Experts of a small language model.
Size: 10 layers, width 96, vocabulary 16384, 21.2M parameters.
Experts: 128 experts in each of 10 layers, 48 SwiGLU neurons an expert, 2 picks a token, a softmax router.
Training: 245M tokens, 7480 steps.
Below are experts of layer 7 (counted from 0) of a mixture-of-experts language model. Rows are named router (the router's row for the expert), gate (a neuron's input weights, with its number), up (a neuron's input weights, with its number), down (a neuron's output weights, with its number) and show model dimensions 0-95. Each number is 500 + 25 x the weight over its row's rms, rounded and kept within 0 to 999. Numbers have three digits each.
After each expert's rows: "raises" lists some tokens whose logits its average output raises strongly, later layers aside. This comes from a sample of Wikipedia text that the model never trained on.

# expert 52
router:498527501502517465524478458510483485532515488483488488500499463522479547499445536521464549480465487504503513501501497498502533537513550524534516544507510488547485502466537496508505486520510464518525511486536467524529526492521538487522496517468452528510520473453498509455476505486479481470
gate0:502518487528458536524482466508469542502500535458482528471506542462523490503487543508466488478520477484514486460512529485520473515492513494509503478498512523504487461465554472495553570532501462505507481506524498531509508507488518479497468525473503490498520462487488495555505513461462500508
up0:504516527484517477545508533503516506514461489507468486491485475505485505488514484499495478521500541486476468534496465487467545460512473538484502520551508466477557524498464540473438467482474504499460509456494500472513492526516483491506522487494504494547509514526486497478508501540540546532
down0:514476491500514516466476542503471498496532498477485483470512507488504513447538486481468535512486470505471504525531477531512494504483484473506476529536517535497540525570518493524455482496539503490490483459502488475490517457539461484503500505499493548529536506552488491476494520444482513483
raises: "odor", "ture", "family", "edia"

# expert 123
router:512494510520498462528526471498477483526484514466480465490480510475490521486496501506502542494478495484511539514463503466455524515504525539530520533525528456498468452467512465485514496552521487515524535489530474529474504562527511490532479517484466505523547476487515553479500484474487479496
gate0:497535521466487483473499503501503471475521498486534466492459511507518527493483494535497547481533494525540511529510528482485484487466543521521494514537546519500453503461512539496500503497481504514466538485519448493507516480501475449501500482519537487544537504469520504488534451513536459525
up0:493513494494467463501476497516508464516513489487514496519479509476515520474495483478507517467471494488522485522503532431495474539458535474473520486536536516469491496497475506501458501474473542478514507477492446510500556497507503460489549498524538524538549485486520508515531481526544523524
down0:474538496493462480470519500520517546489516508495487495517538500518523476483514505466444492464475513526465460496500489508531479487504504519517458497520505545500510541462467520469452498467520499498467535516457529485542485498530499488509489479551508522498488475478506529493544487513525559526
raises: "Studio", " Preceded", "Scientific", "Member", " JPL", "ames"

# expert 3
router:518512512524508451525494471486482467496499489489493452477470487488522527481461526508456500481471460495501509485486525503472541502517503520530537527545517490507495463466503464504535518513498504497545529508516487521540537547541523498508492512475473532548533456478497541460497478486524507472
gate0:477490525475526474516475508526522471474503475488518464520477474533465527463470494511494500549499543500482551472500554505493513437506503527507516505484510509499506484546443534500467452509523505484511496452511496511474480457541514539515504492458484519515487521496476487458520484512500513511
up0:541518492500492523506536519490479536544502486497461532468488500474486492545509522505523516455516449504527474520505465487487482544480487471458480499532491500496468502455540471512535535513516483535468467541499493508518509544469494481515483537553505473510497500492528528538478516478499478483
down0:513482496502493485515499481514535485534493520468508468497524516500493492482456565558509497540484530489506510475492442556513462460520526504506482484490489489514522468528512504489535464454515511511493501479515521517464514493495484487497554532517506520506463519535509456459497498487458520456
raises: " positive", " adding", "ify", "This"

# expert 126
router:518537548522522475508481502479482469513502461467500494461480492512503533472493495536474515460498499501516531473489533476484535504526515508499546541502529507481454487463479464519502486534500498513533518489547490522517486494554543493530521537499464520526529443465486529485503498477486478478
gate0:517495522529478456509452482508502513486551494411518511490481489513469515565495517502492499479520512462468527499514460496491518480444516510504484456514526540501474507507477520505465452480493521519476486532485475468465523514493502497485500528522491482549486495523482485521491541513488499498
up0:477473487493508498491572508511501501537520503574483496523517478523531521458517502468500498513462460508502487461508511501527461544548463486481516508476492464469510478497526477498490554510494491466506499488539519501538490488492536533529510479502485509460515528467484514509541467474500502482
down0:524497477514509500487506504479462498511490488533500446527529496540475473464558532473491503476514497493465513491496486526519544540520497477500532522480501523508529510535535504485533505493481545493470455470528493494516486486445488521449538511524507459519502506478525451487546513503504525468
raises: "finals", "yard", " exist", "arma", "iph", "anger"

# expert 121
router:533532497515514452512508497474475468485489502496447486478485470514525519473480486535452544513470484496527508476508546481473509522530519508533550545536512475508484496473500497536522518520518455483518544508504476492521531547519535502556513518491457534481510478485490530484497481485504494486
gate0:538505503534504478525484494487482523474488442490542456523474498535510517502511522528516481493471530478501489447504488507546523490482551460491472503523475512562527509493578512486507521486525506478494474515507486503510498506505517509478529470502496514499538509499559521492494473550467512511
up0:477504529474501483473519487507515485543494517495457508496494478470478507504464539501512527488491467498492503534475494527459513567519454552504511512511525458442490488481447492512502525502465531534535536482518474488502532506525497512528465500506498505516452485477460514518493538483530508527
down0:486462505447529486540469476513548499489515427487482504491464481507488483452472516544484474496520512473560485515497484516480483473522531471539485509535481478509511502498512477498451537512529499510503515506477510498535491500485511481524525539561490512517491493478503528499509532501449498501
raises: "Scientific", "Member", "Studio", "Personal", " Preceded", "\n"

# expert 116
router:520518544509543457515494470493513510486475486493447491507464484499504516479491503548495502477457497501527570489505502496445519488506541497514532544541479484507478494481492465482539511499535483508496488505531443506524493495534505471530465504473453524520518459459481497482497507499491482482
gate0:486520476496550518498489502480481508548478505468505490480505515505487495461503505495480538488505506480492512499491532487519506477518528520505485538477498467534533519468469513481554516477488470472553508456518499480511488564536530513497514491505491489533532453497514483516499539470451450445
up0:487500484473577544502505519491512491526476489475517498537518510534474490479523490467518505465504515504451545531482511523514474484512509506504462509500466468530530501496478516471527511473514462486524496475474503470537486550529527544482475502521518497520500442499485487510490533522475470450
down0:470481501510435495426537518503503507463520512490493492485486463567480493488497556541485495472500507499532508502513479526517526499535462493471499548490552483445524505491496462507482530529477512496509505519497506485501523501502508509462507482496500508550476514484526470493515516488528510455
raises: "cles", "ments", "family", "odor", "inae"

# expert 13
router:525511532526508490526515451484477479489492464481482494502457487507500514477495551526449508480466502512493494496474505469448520484512513508506533516545535494527471496496520470540492490517533485483475516469530453500527481549501545479534509530448473516521523463470479516502493509471492492463
gate0:523469492488528489515522543523515465527551481501505511493485484491513494493520526509483523482484516531469473506447473462525487504487497511492515505463522498534533516497510473525503493537546491445511510469476502500456460566532481467489525534463499539477515511505497466488482488524483511442
up0:494490478506488495513525526497489479483492504477473519522501545493535508480519457498532506543504519497549471487481543553444504496511499465479490480486501497492507522528500515433519531490517523470500495484536455503531509496515454501507500471519491447466463483494544501461484487507562480503
down0:485540500471479535483486487471443534502452495492519506504515493475524526510551488517499495512438499451497504529466495511532498501519542499486454519514458534496496488494496539507503491470483493532476531571551513511537494482516514500522529481525506453500475478479504484508501469471502499501
raises: ".;", "cles", " include"

# expert 28
router:511533529518532478519519486479489488479495468475479475487468482477500531462495532483490508485445483494540527480488517473466527475508521543508525540535521501509506494465472465485504531518512489506509509470533478506514492525525487492512525502459467525556511464472509543474495493434513462464
gate0:524449515528496513531449504518541541509510449508503503466448488468500508500499466512529525428494472516532502469497507486501478529489523531470509473529478510478443495534474502516474515523470490495505499500495469513513451513488504522504509448498502481513515498445508542515507506512470482511
up0:462558488492530461474563467511451474505498490474483476490530508526497506498483486501489490553501529475459511525492497490521512455503505496530506540499534516545542493474560486483511487472537511503492525531489514501489527493516492501498503548520483511501515484523470453478483497490513514443
down0:489535531482513532443510452516528526509485475473455488525487504480529471491504525490507486472480502516495506520527481523527521552451499510529500505443473518480523532543522462499538466498510498511479487509499499495515518488450498470470494521513470548479540506512475548479473529496502519476
raises: "ments", "|---|---|", "ences"

# expert 56
router:546509557536519469533504452503500464500472516493486464495491444480506511480474503523462517504458500493486497537488522465438504499497520492514522537540511474504460490499489493494527490510482486502519500507523507506513495536560498514527461511503487560516502466457464539510512509498468500511
gate0:479491478512509497451511537493513506500547498523499535520488528470490507522499483478549447487542518497506498451521486530552485516513478474470494460468490511503525532498507505531522501513517540528477493511482499507496508447443497472489529466522519443519473500521525445508482505477519525501
up0:488492473463499530444551523500515520505529503524489534521492502496488476507510473494561467494523503488502491466530500518527474512496479487470474463475476502493539516505525542515501514498511511538476492527475513509485532460472479484481551499519529447508467521528534434492495468488535516497
down0:474518527504520498533528465496523486500485507498511502498466477499511508513398503523506515493469480493525504499497517472505505490525505509517506501508506464519492466458489487490514494505516495502486540499502482496514521496578508505557534495471491513536395487497481527491479488478512492470
raises: "family", "cles", "inae"

# expert 61
router:533523553521505473529524504481486490512501461481439465493456485503502490477468507531483523481476495502528522484497519499458515542510506514518493542542519502490473488473542473496497505542518463500522535491560495528537518517551529465522486498490480540530524474488516530475491500480493478489
gate0:505523497493479503456466489525482533514472490510475493492485500498484464498474486526498464490454465537504485520497489484531514536500477503477488507531498517463449507473504494472462509511528541480534504503498534469535535500522483528489496508473453506556548517513478526486499463445547468526
up0:520502500492495510491494515521463522502522478501467545471477476523503470512530504494508472446514455519520497513514499476512475542478503543498497494513508548492467433501514507462474547538525494500464495528520490517510488464524478508505474528587508501498501497484536528529535488482509469516
down0:519455482512481509525525477491481539498485520539495491479485540533504490487501508472512522472515509534529459483508474515556503543508546513538542486520499479506476496480516521490472508488472468523472474514466478487550519487531488470471492486531520510558526471515471492485473491448529469519
raises: "family", "ture", "odor", "edia", " LINEAR", " Spacewatch"

# expert 112
router:507532506523534494524517488469494484482515463469443468498462485503503523482493508526459534487445470471504521497484525464467542496503532519526515516512494497533490503491507488520531487512536488494514515463555472531512526527535534520561495504451458525524512485468509514470498498480489492471
gate0:508459488493497515477470499512545471485510484520548475507490504523472491502511504497506465542550529466479489492489486535521522490499477493454469495493501518449508467502555472484488490470455491486517492526501561552484439510526528505540506474513536477512530487491509521488528536510490518506
up0:485459505506523524477514524476581481506534469474556497488504474497481447538529499484551518508530515487441491511508475524529508510455479499469466486465500540482505499523503466457483511478507513484524489512521503533485497484523522506508474500485512495535487456483514482514502541518494523522
down0:478522544504534514518517454518528495487500526519482551471515468475497506541435512493511501493468502513528486502479500478510503491539513515536499529529521449497495467415517492509490501499535532488473562492497463493507514509500479483491504493487475498510509476503447533471499476497505475464
raises: "finals", "acles", "acle"

# expert 42
router:492528530509519463505487471499496480524507505469470444489464463494479507486464536546471536476483476491487513481510541482482548504490524532538522537515536498505459471436496478478508495521488481515520527482518497509517511544515518491556513502471480512530523475451489542489504489502488492479
gate0:513521478492523514515545512507468542509493490498519561457473459484484550488465535484518515507492502508500485462484472455500497495514519522490523475517502508484540518516530488559491494518463492474473474510503503519517465489518549560512496498499468529466489473529521532515486528479460513466
up0:499558472490511522501581496516490510485513494496515542431458483496470512504461520472501499520499517508521536483499467472521462465514520518498526474506533513455513532524545494525474492500471506477481505510482527538494462494490530532523516499506493521458487486511493506535524501490459517467
down0:493532487468509466523524498494533475555515502525494480527515473490497487474505509480512505478505524526477539474484520469510485503503474480485539506514495514510475518497530537514509570509514453455475468515494500519454491499526500556533492449504493473500498504486512503527545529471465479437
raises: "ments", "family", ".;", "edia", " LINEAR", "arma"

# expert 6
router:511516550522529476526506459477469498509477512488491473495453479494511510473473516530474538445475502471541542459503520483477530493484527520518527522536501481525472484490515473522499501537497466515519530501510479534512497536542507487535522527479473519531525439469511516487497529472477491491
gate0:567499498487482501514527456451518516505491490517499487501492517484458491490510517497531501503500504512529526415463529510516487512472517478493506497509524497491491513527511508491492530531516489534535504504545455495486501488472487520479490461526496491492500533404463506510504548480501482469
up0:554472480466459534509532474498553491505489501512524479489523570491476488507539509477558482524512517517522525454486493522528497528482514490465496481471484501485497508541495498509475506554497480503548488517508511509495466463466473515463509451530529497499485505457485489525512522503481492493
down0:487502543476476501491488447490480497490491457480485492526541494541531506478476492490470494511483455504471473514501432511492520520508476482522519489483493478505518469484526499507505495535536520525492572537539544469495508503499527473500497537473504543516461533502513484546482502521492457488
raises: "odor", "family", "cles", "ł"

# expert 37
router:539554564515521466481493487466504494477511455490500469485475493487509525476468523514469537465469508495510503513467490451473517509495524531523528535551522492486474496477503486498525481534492492531525504491537453539494511511519509474542496513479488531521505484445490508476464489493486510468
gate0:494524491501509485516519494524461505511497504475472502493469481475539497499446569524497549507460513474503514501504522518492502498511542518541525535518503450572502471491511495499503518510542451516515513515527465525489497492511517461506511522508436486517535478463471495487471489474482474511
up0:513514512524464546487493504486447537476508500466507497485494514482516466483492516436497548511482459474494525525539470502510492517491499519461507482502451466482535474525516501474465516510515492515484510538550505469485502532475491529539483548495485497505468520534518485493474534544511462507
down0:494552527451508477461506503501492484512490496498474487547474483481486513459479500517545526555555510538492498459531536513500497527491523511499522485492499496520521475520504518499496476504459513516542535472477505515546520444494481523506521466540435464527506489477501502508506481498473505492
raises: "family", "ł", "edia", "cles", "ols", " Spacewatch"

# expert 114
router:527496555530485466525507468501469483499466472483494468489449477489509505461462524518458537507478508502523534467479508506472527479515534544522539516544536491515481465475538482519495489550491477505510535487526497508499497493522518503493527511473483543527527464484500546464489475478496484505
gate0:480472482504523505553529501529465455490536526547540462524524510525508505518478491447509504518479560490489536524482495472485521443469469484500517469499504523488505517542493482526439488487489522452479495473517496479468519495528510507494527501506504510485503488501461539487461490532506498492
up0:511499494504505507529537509506488522519510487479464508433497495485548474463529498503501471470496519515552472499460471493460490532519560524516524481541511470540535515443484510565532516516520494487495493508507483491514473530496538511523458525496498469498512505489460514491473501480474494504
down0:508472481502488460481518503499520508459470506477548492522496518472491500499497529529479470508515521525473520485500432532519489529517500488492504486510458499484473492500539466471511475505487450520493483500498558490458485553416490486508508530515495504499557521501512515503526537512486532515
raises: "Scientific", "Studio", "Member", "="